python train.py --n_experts=64 --balance_bias=true --init_std_router=0.00982
Below are experts of layer 5 (counted from 0) of a mixture-of-experts language model. Rows are named router (the router's row for the expert) and show model dimensions 0-95. Each number is 200 + 30 x the weight over its row's rms, rounded and kept within 0 to 999.
After each expert's rows: "gets" lists some tokens that make up at least twice as much of what it gets as of all text. This comes from a sample of Wikipedia text that the model never trained on. Tokens count by the router's weight.

# expert 38
router,177,211,203,213,240,180,139,228,243,209,230,237,162,186,191,216,173,209,168,211,197,179,241,243,222,171,182,196,216,241,172,218,170,205,208,197,162,177,220,226,229,216,168,201,195,251,192,217,147,143,147,232,172,202,151,188,163,206,173,209,232,194,176,217,228,190,183,208,205,184,242,196,155,235,206,182,253,210,183,238,201,175,205,176,265,216,252,156,222,192,137,164,175,180,280,175
gets: " |", "–", " ", ";", " /", " km"

# expert 2
router,157,222,234,201,206,189,199,119,189,203,238,197,160,192,167,256,194,216,184,198,249,200,246,176,196,232,155,258,196,174,209,175,203,215,187,206,200,226,174,246,129,208,211,221,185,234,205,206,177,220,255,191,237,202,258,206,202,220,181,243,215,183,193,218,233,211,213,207,240,172,177,169,249,183,187,232,133,222,252,149,226,170,215,197,222,267,182,236,242,212,173,174,199,192,175,218
gets: " he", " He", "|", " it", " they", " It"

# expert 7
router,232,172,166,160,262,202,207,214,191,228,244,195,225,180,253,168,193,211,167,202,166,227,120,155,191,213,184,210,160,157,200,203,197,219,249,184,177,197,216,166,180,145,252,191,176,234,216,194,184,154,213,172,203,180,144,243,224,173,226,221,200,162,144,207,206,221,176,186,192,238,230,156,203,211,199,223,152,187,219,150,211,230,187,243,177,204,138,203,189,165,193,200,253,202,236,171
gets: "r", "am", "im", "ag", "ig", "re"

# expert 53
router,240,202,181,138,231,243,170,256,178,209,237,230,189,233,190,147,229,226,220,170,214,223,157,226,168,181,185,205,222,231,197,171,206,195,231,190,190,232,206,132,221,238,225,207,148,221,213,205,231,218,167,192,240,177,213,161,195,159,194,167,156,245,175,232,150,186,205,202,238,179,156,216,257,192,198,141,216,225,217,182,227,201,199,206,231,174,265,166,139,239,202,198,171,195,184,212
gets: "-", "|", "\n", " d", " b", " D"

# expert 34
router,196,169,278,198,217,188,187,191,211,202,227,169,213,217,164,204,203,186,203,226,148,214,230,237,274,205,184,205,191,205,203,207,197,182,186,145,201,209,204,225,169,238,192,219,195,209,184,261,225,257,265,184,216,216,224,240,239,205,179,182,220,219,183,145,142,183,210,199,213,180,175,132,226,198,218,187,138,233,166,197,209,149,251,195,232,208,216,202,249,239,139,158,216,169,218,195
gets: " that", " It", " (", " he", " He", " which"

# expert 16
router,201,243,261,221,200,197,266,193,194,216,220,215,222,210,221,200,202,224,198,224,202,231,205,212,154,159,225,135,235,222,186,223,242,217,170,208,192,197,162,187,228,182,231,221,116,204,163,215,168,169,158,177,228,237,216,195,199,221,199,168,205,196,253,143,186,179,248,178,217,180,210,258,201,167,245,207,172,138,199,234,235,151,226,186,227,192,180,169,146,201,164,218,201,164,201,161
gets: "\n", "==", "===", "′", "====", "%"

# expert 4
router,281,239,251,223,172,203,250,264,217,137,206,200,184,202,203,182,222,218,187,167,252,208,167,236,190,143,219,228,210,207,253,218,220,141,209,202,207,153,216,190,228,163,237,218,228,214,149,212,171,215,168,212,158,193,189,179,243,203,235,188,245,184,225,245,174,229,216,198,166,169,215,183,199,217,231,169,178,220,152,241,207,159,241,219,210,153,191,186,169,177,221,185,213,180,217,205
gets: ":", " a", " was", " the", " is", "-"

# expert 55
router,178,179,177,195,231,169,176,120,174,144,166,150,210,229,228,251,203,191,218,232,190,247,194,220,199,235,175,232,129,206,203,182,194,235,192,203,230,192,230,214,137,239,192,154,170,163,211,185,196,140,220,193,168,212,237,202,164,237,214,174,248,211,188,195,199,202,188,227,177,149,226,205,191,220,192,189,237,239,217,227,229,240,202,195,196,233,246,256,189,193,248,238,231,202,168,232
gets: " K", " W", " M", " S", " J", " H"

# expert 43
router,193,260,200,211,173,168,195,188,281,150,183,195,209,205,190,239,200,162,180,184,230,163,231,185,210,184,203,199,223,255,214,137,182,203,166,233,161,207,154,241,240,190,249,199,209,214,208,191,198,164,170,219,237,178,228,249,207,158,194,217,178,214,219,137,240,252,255,172,189,217,172,216,140,205,154,216,234,225,202,157,201,238,200,175,191,191,189,234,202,180,232,146,195,199,228,166
gets: "2", "1", "0", "3", "5", "4"

# expert 13
router,210,213,168,244,206,208,184,170,198,179,211,251,202,236,192,219,215,231,169,176,189,172,202,169,134,178,213,219,235,204,224,244,227,218,169,176,238,161,240,140,146,221,198,207,230,182,185,196,250,237,162,155,210,196,214,202,186,212,182,244,150,141,223,202,222,185,207,186,270,194,144,219,149,173,219,211,235,181,217,167,219,188,249,149,172,194,162,212,245,186,151,204,204,192,168,174
gets: " the", "\n", " of", " two", " all", " a"

# expert 22
router,213,251,234,232,187,150,166,195,212,174,179,179,208,206,231,147,233,155,181,188,213,164,212,209,229,244,214,247,159,202,236,163,183,193,186,176,191,161,177,188,260,170,201,251,217,161,197,124,194,193,229,188,188,217,150,191,203,159,256,189,212,253,208,194,140,218,207,134,200,187,230,165,177,214,199,181,164,187,198,231,191,177,204,151,230,156,180,151,197,196,179,238,189,188,170,231
gets: " the", " World", "s", " American", " United", "|"

# expert 3
router,172,139,260,224,162,189,246,260,224,227,194,219,232,196,161,229,183,234,184,153,206,245,187,214,227,147,246,185,207,199,216,144,189,178,189,170,178,200,210,248,258,285,194,178,188,182,170,238,172,218,186,224,205,230,188,199,205,236,226,154,253,211,238,187,171,214,188,203,231,203,221,171,223,221,224,199,188,189,126,193,181,182,182,238,239,207,197,156,226,222,177,186,218,186,209,183
gets: "\n", "==", " =", " ==", " |", " is"

# expert 27
router,195,190,188,186,145,193,161,139,209,209,201,159,222,231,171,212,220,154,174,179,226,184,245,177,217,182,220,178,132,202,219,252,194,146,218,200,190,178,190,210,198,194,186,199,195,222,217,189,153,243,198,195,199,258,249,180,189,224,187,143,247,216,241,227,146,216,150,197,195,200,179,174,208,270,219,148,204,218,179,233,148,225,171,139,247,195,209,211,164,214,237,217,162,175,186,208
gets: "\"", " –", "'", ",", " \"", " ("

# expert 26
router,176,211,203,191,283,180,192,176,203,247,143,214,213,256,223,214,224,230,204,210,164,179,181,200,202,156,218,242,224,186,217,196,160,218,243,194,183,187,177,157,228,204,227,212,249,226,204,188,201,243,205,181,225,149,210,202,207,261,176,169,208,233,207,177,221,144,151,149,203,231,233,245,172,187,205,127,242,208,167,204,163,233,148,168,188,189,163,216,223,141,205,183,190,209,215,209
gets: " ", "–", " $", " Places", " circ"

# expert 41
router,203,181,173,233,157,244,185,191,156,223,141,275,160,197,201,253,195,151,232,187,186,228,239,211,192,228,185,187,187,161,211,217,192,258,211,161,210,209,231,190,171,179,202,168,167,184,218,180,202,162,197,260,185,190,193,144,197,165,215,238,153,198,170,284,220,165,185,148,235,225,144,177,208,222,181,253,229,219,220,191,237,211,218,220,177,175,177,203,193,229,224,214,167,202,199,209
gets: "er", "en", "ed", "id", "b", "et"

# expert 23
router,220,192,182,200,233,257,199,230,223,162,214,230,157,239,180,222,191,253,240,218,181,180,205,203,175,165,183,147,193,179,200,207,208,187,176,176,246,226,177,154,186,219,153,146,151,221,230,207,152,224,230,180,172,192,213,212,227,231,171,191,160,221,157,206,185,181,254,250,218,205,181,229,242,240,220,151,196,179,230,129,256,260,205,212,195,191,229,187,167,174,207,153,228,196,181,223
gets: " b", " f", " t", " d", " m", " w"

# expert 11
router,153,194,226,223,138,159,180,164,238,202,238,171,218,179,229,231,224,187,202,216,205,177,165,189,239,263,210,217,184,208,200,210,223,145,216,202,157,205,177,217,228,186,187,182,209,191,227,170,164,242,200,122,176,240,229,205,151,169,218,136,205,205,217,213,171,229,205,197,182,136,219,173,173,200,207,135,224,152,178,145,210,250,153,160,234,185,177,235,219,203,206,202,236,210,191,207
gets: "'", " S", "\"", "s", " National", ")"

# expert 58
router,197,185,176,187,226,212,171,225,211,160,259,172,204,180,266,232,181,162,234,190,207,208,189,187,135,237,181,207,190,196,190,214,195,191,163,147,185,164,246,216,179,192,233,147,176,285,226,204,253,195,178,223,192,217,152,191,190,241,231,166,236,217,170,233,220,198,174,224,212,156,164,236,183,180,162,201,185,229,226,128,213,231,140,221,212,207,208,198,175,253,231,202,188,194,227,181
gets: "-", " W", " w", "w", "aw", "f"

# expert 48
router,205,195,198,184,206,159,232,225,226,131,222,268,179,183,197,190,207,195,188,250,250,179,192,224,191,221,202,220,200,202,237,224,198,174,175,252,186,176,204,259,245,221,208,248,213,235,179,166,214,215,173,187,180,213,154,156,189,229,191,211,195,154,173,197,167,173,252,192,183,161,217,210,161,155,223,204,207,182,184,250,163,216,241,188,110,221,173,217,167,237,138,223,207,208,230,163
gets: " of", " in", "th", " for", " a", " first"

# expert 32
router,169,213,204,229,229,219,220,158,184,239,189,211,200,199,160,219,179,160,180,198,203,157,214,191,170,235,183,239,197,248,212,180,215,186,218,186,140,180,221,201,125,188,184,212,197,217,192,172,189,216,231,231,196,218,175,186,180,190,248,243,207,160,206,134,250,153,242,223,220,251,215,249,194,187,201,241,194,237,154,217,140,147,221,234,198,254,204,195,224,220,164,130,210,225,226,169
gets: "s", " time", " years", "ing", "ions", "ations"

# expert 15
router,173,183,196,214,230,164,186,155,204,252,206,146,214,230,186,248,227,146,136,240,239,217,199,206,195,250,172,183,155,168,191,203,176,154,184,224,147,200,231,201,211,202,251,183,245,234,194,208,243,188,188,210,202,225,221,166,186,148,226,199,246,214,243,221,191,186,166,205,160,220,202,133,205,197,220,237,197,143,193,247,215,186,231,162,246,223,188,216,167,247,172,209,215,234,213,202
gets: "i", "a", "o", "ia", "an", "ie"

# expert 52
router,180,234,210,197,253,169,194,210,170,197,256,198,214,203,177,247,149,223,199,165,192,235,225,193,243,231,183,177,225,214,169,254,198,189,232,188,207,189,185,217,256,179,160,233,199,217,205,174,208,194,203,164,244,257,188,188,204,171,171,231,181,135,213,172,207,175,227,171,157,199,154,240,164,189,182,111,210,234,228,202,140,248,217,169,205,231,196,215,233,209,252,159,216,197,223,219
gets: " (", "-", "'", " \"", ".", ","

# expert 33
router,134,221,158,178,158,190,199,150,254,243,194,164,215,215,175,224,225,229,212,187,201,139,181,210,207,213,271,181,229,236,185,156,268,176,174,163,169,207,166,175,157,171,186,212,244,190,234,236,184,220,189,184,212,187,224,191,199,148,213,202,198,193,206,231,189,172,232,272,158,195,196,181,199,176,235,195,247,166,213,184,210,202,204,198,257,178,214,186,209,183,171,244,201,126,203,195
gets: " |", "э", " John", " Canada", " Mark", " Robert"

# expert 63
router,199,170,189,222,157,173,198,201,246,156,179,246,238,196,203,195,243,196,232,266,183,193,173,220,193,199,238,176,181,215,189,170,190,224,207,212,185,162,207,177,225,188,223,153,196,194,232,174,198,184,244,186,231,165,204,226,162,171,222,210,208,166,221,143,286,225,170,174,181,219,156,245,161,196,180,168,192,202,218,149,235,208,164,221,214,254,191,196,232,210,215,111,254,207,187,240
gets: "1", "2", "9", "0", "3", "5"

# expert 14
router,254,187,273,213,223,192,230,169,237,194,206,179,222,189,232,166,223,225,169,195,200,194,221,228,193,156,214,169,198,213,207,265,209,175,182,169,181,198,196,148,260,225,183,202,190,234,144,219,201,201,166,164,193,189,179,186,230,239,170,199,199,236,193,191,175,232,177,214,159,203,191,165,260,217,221,155,200,166,171,247,284,211,226,171,234,173,239,248,166,233,216,219,220,191,262,202
gets: "\n", ",", " (", " |", ":", "==="

# expert 25
router,196,219,252,196,162,241,160,199,218,157,234,168,182,215,175,230,191,200,216,221,258,173,170,168,174,258,232,242,224,191,177,252,219,183,209,170,180,225,176,144,193,166,229,170,247,182,159,217,189,222,221,141,230,258,209,182,179,224,160,239,201,194,224,183,187,198,234,216,189,197,199,272,229,200,202,228,252,216,228,160,207,134,190,222,172,175,198,184,209,231,156,154,211,181,180,188
gets: " was", " is", " and", ",", " be", " were"

# expert 46
router,246,199,205,180,155,201,200,159,208,174,172,177,227,202,183,153,226,201,92,176,172,199,214,257,233,181,233,225,201,194,202,162,213,136,198,208,193,213,263,230,172,166,243,138,215,166,220,170,172,187,203,195,229,173,210,166,166,177,214,177,231,205,225,163,178,214,176,218,149,215,141,225,225,200,174,157,162,182,172,215,239,192,152,215,200,174,192,208,225,208,220,147,186,183,218,187
gets: "1", "9", "0", "2", "8", "7"

# expert 0
router,255,194,173,165,166,139,230,215,197,203,191,264,199,175,196,122,182,186,224,184,170,196,222,153,213,214,176,270,179,227,195,134,180,226,176,209,233,204,214,200,175,152,166,167,119,133,196,211,205,177,236,235,237,187,199,217,196,180,215,214,158,191,184,236,219,263,191,184,216,217,221,204,221,200,171,211,148,202,201,177,202,222,203,254,171,191,226,228,192,183,208,215,148,191,192,182
gets: "c", "m", "p", "qu", "f", "b"

# expert 40
router,180,220,211,194,270,172,201,216,179,232,158,222,229,245,191,198,208,230,240,185,193,192,227,194,217,149,222,231,229,138,242,218,142,222,219,198,160,190,171,161,219,191,227,232,238,235,173,194,217,221,215,146,195,147,178,197,190,258,187,209,195,217,185,178,181,181,183,137,206,175,197,262,173,207,231,100,201,243,206,182,183,211,196,214,219,215,191,164,219,168,221,180,145,184,212,223
gets: " ", " (", "^{", " +", " −", "°"

# expert 20
router,156,183,243,206,223,218,219,262,216,226,184,189,203,185,177,208,179,209,144,204,181,183,191,203,192,217,238,221,175,226,270,171,187,212,216,215,147,178,240,232,227,212,190,218,201,233,208,198,232,200,162,221,206,189,116,238,225,154,224,201,241,269,233,154,162,183,193,232,216,231,185,233,241,176,229,240,165,187,144,266,152,168,202,173,194,177,221,195,196,216,200,202,242,217,206,163
gets: "3", "6", "5", "4", "0", "7"

# expert 10
router,204,212,264,210,249,231,157,190,249,157,198,179,194,194,207,192,217,137,210,210,229,208,172,236,243,226,188,133,243,236,157,243,191,184,239,169,252,207,182,144,242,140,211,190,223,184,185,211,220,220,268,210,193,235,205,225,208,178,162,170,222,159,200,226,213,209,230,194,226,200,182,202,207,176,220,221,212,199,188,228,193,219,252,205,201,246,241,233,200,244,225,165,164,178,162,159
gets: ",", " and", ";", "),", ".", ")"

# expert 42
router,183,166,185,275,177,193,133,162,208,203,194,196,160,211,159,197,179,219,161,146,265,266,209,225,251,209,229,190,180,204,205,182,137,174,258,207,217,197,165,159,218,149,195,209,216,214,205,234,206,216,168,188,162,211,239,165,216,210,211,194,176,258,187,229,143,180,204,198,161,167,222,191,202,181,179,153,188,178,210,188,217,189,233,187,238,228,204,201,231,185,129,193,196,163,231,213
gets: " |", " (", ";", "(", "а", "E"

# expert 18
router,171,180,239,180,168,176,200,168,187,235,221,145,182,176,159,158,179,179,165,181,253,169,206,208,241,191,160,175,226,226,176,245,216,202,217,153,227,231,196,240,150,258,220,218,252,190,226,231,194,241,213,234,166,244,211,180,161,238,196,181,229,199,224,170,194,204,201,204,206,172,156,158,199,224,162,241,217,187,171,239,152,180,193,207,198,181,180,195,215,252,134,185,214,169,136,202
gets: " and", ",", " to", " that", " as", " had"

# expert 50
router,167,238,188,249,209,204,176,233,276,205,178,195,224,218,216,241,164,138,204,173,219,198,187,220,220,182,226,201,175,210,207,165,142,242,235,206,195,184,175,218,143,206,205,171,183,225,220,243,215,162,147,187,230,170,202,224,232,168,211,218,154,235,179,168,188,225,202,170,180,225,216,220,167,173,217,194,253,200,182,212,210,201,263,132,215,228,250,158,218,219,224,183,242,177,244,150
gets: "0", "3", "2", "4", "5", "7"

# expert 12
router,166,214,175,191,239,198,197,197,162,208,220,193,167,166,179,212,192,149,212,182,172,232,177,207,180,217,189,171,209,213,181,235,207,160,222,179,213,155,191,192,242,223,190,197,171,222,202,201,241,189,166,159,217,272,233,168,159,159,148,155,218,216,221,179,197,158,168,153,161,196,167,258,216,228,175,131,225,202,238,206,113,241,153,143,193,168,213,207,217,214,241,208,223,199,221,198
gets: "-", "–", "/", " \"", "'", " ("

# expert 56
router,140,208,222,212,193,206,250,133,249,187,152,152,171,241,259,217,236,203,254,194,215,179,170,181,177,183,202,169,202,233,277,203,231,220,211,213,172,215,188,235,194,201,180,148,206,226,189,219,234,225,239,215,228,181,214,227,202,246,251,183,239,188,186,221,151,256,274,209,197,198,191,193,222,233,195,167,210,170,243,217,217,181,220,218,210,209,234,152,209,229,162,216,197,191,188,173
gets: " |", "1", "9", "0", "2", "8"

# expert 24
router,207,217,170,234,210,233,177,201,192,125,185,223,182,200,225,196,208,202,196,184,168,150,152,218,242,188,189,210,190,247,161,203,197,250,180,220,228,192,206,270,166,244,228,193,198,173,207,191,235,164,191,139,150,196,173,232,193,246,231,128,220,205,177,190,233,163,173,192,173,185,223,218,227,218,189,106,239,223,222,202,234,206,210,169,234,198,217,207,219,160,230,231,235,202,196,247
gets: " P", " M", " R", " B", " C", " D"

# expert 28
router,203,204,156,263,180,216,184,207,215,155,236,240,229,210,205,136,210,186,151,150,218,205,202,200,210,215,229,182,204,171,163,213,187,181,243,221,203,195,262,231,220,201,200,164,216,227,182,203,224,177,230,248,232,226,239,180,145,176,175,234,217,240,245,229,175,186,222,210,134,158,223,193,178,183,187,162,133,199,143,187,175,194,184,159,228,218,195,163,259,227,198,199,181,182,233,163
gets: "9", ",", "N", " |", "0", "–"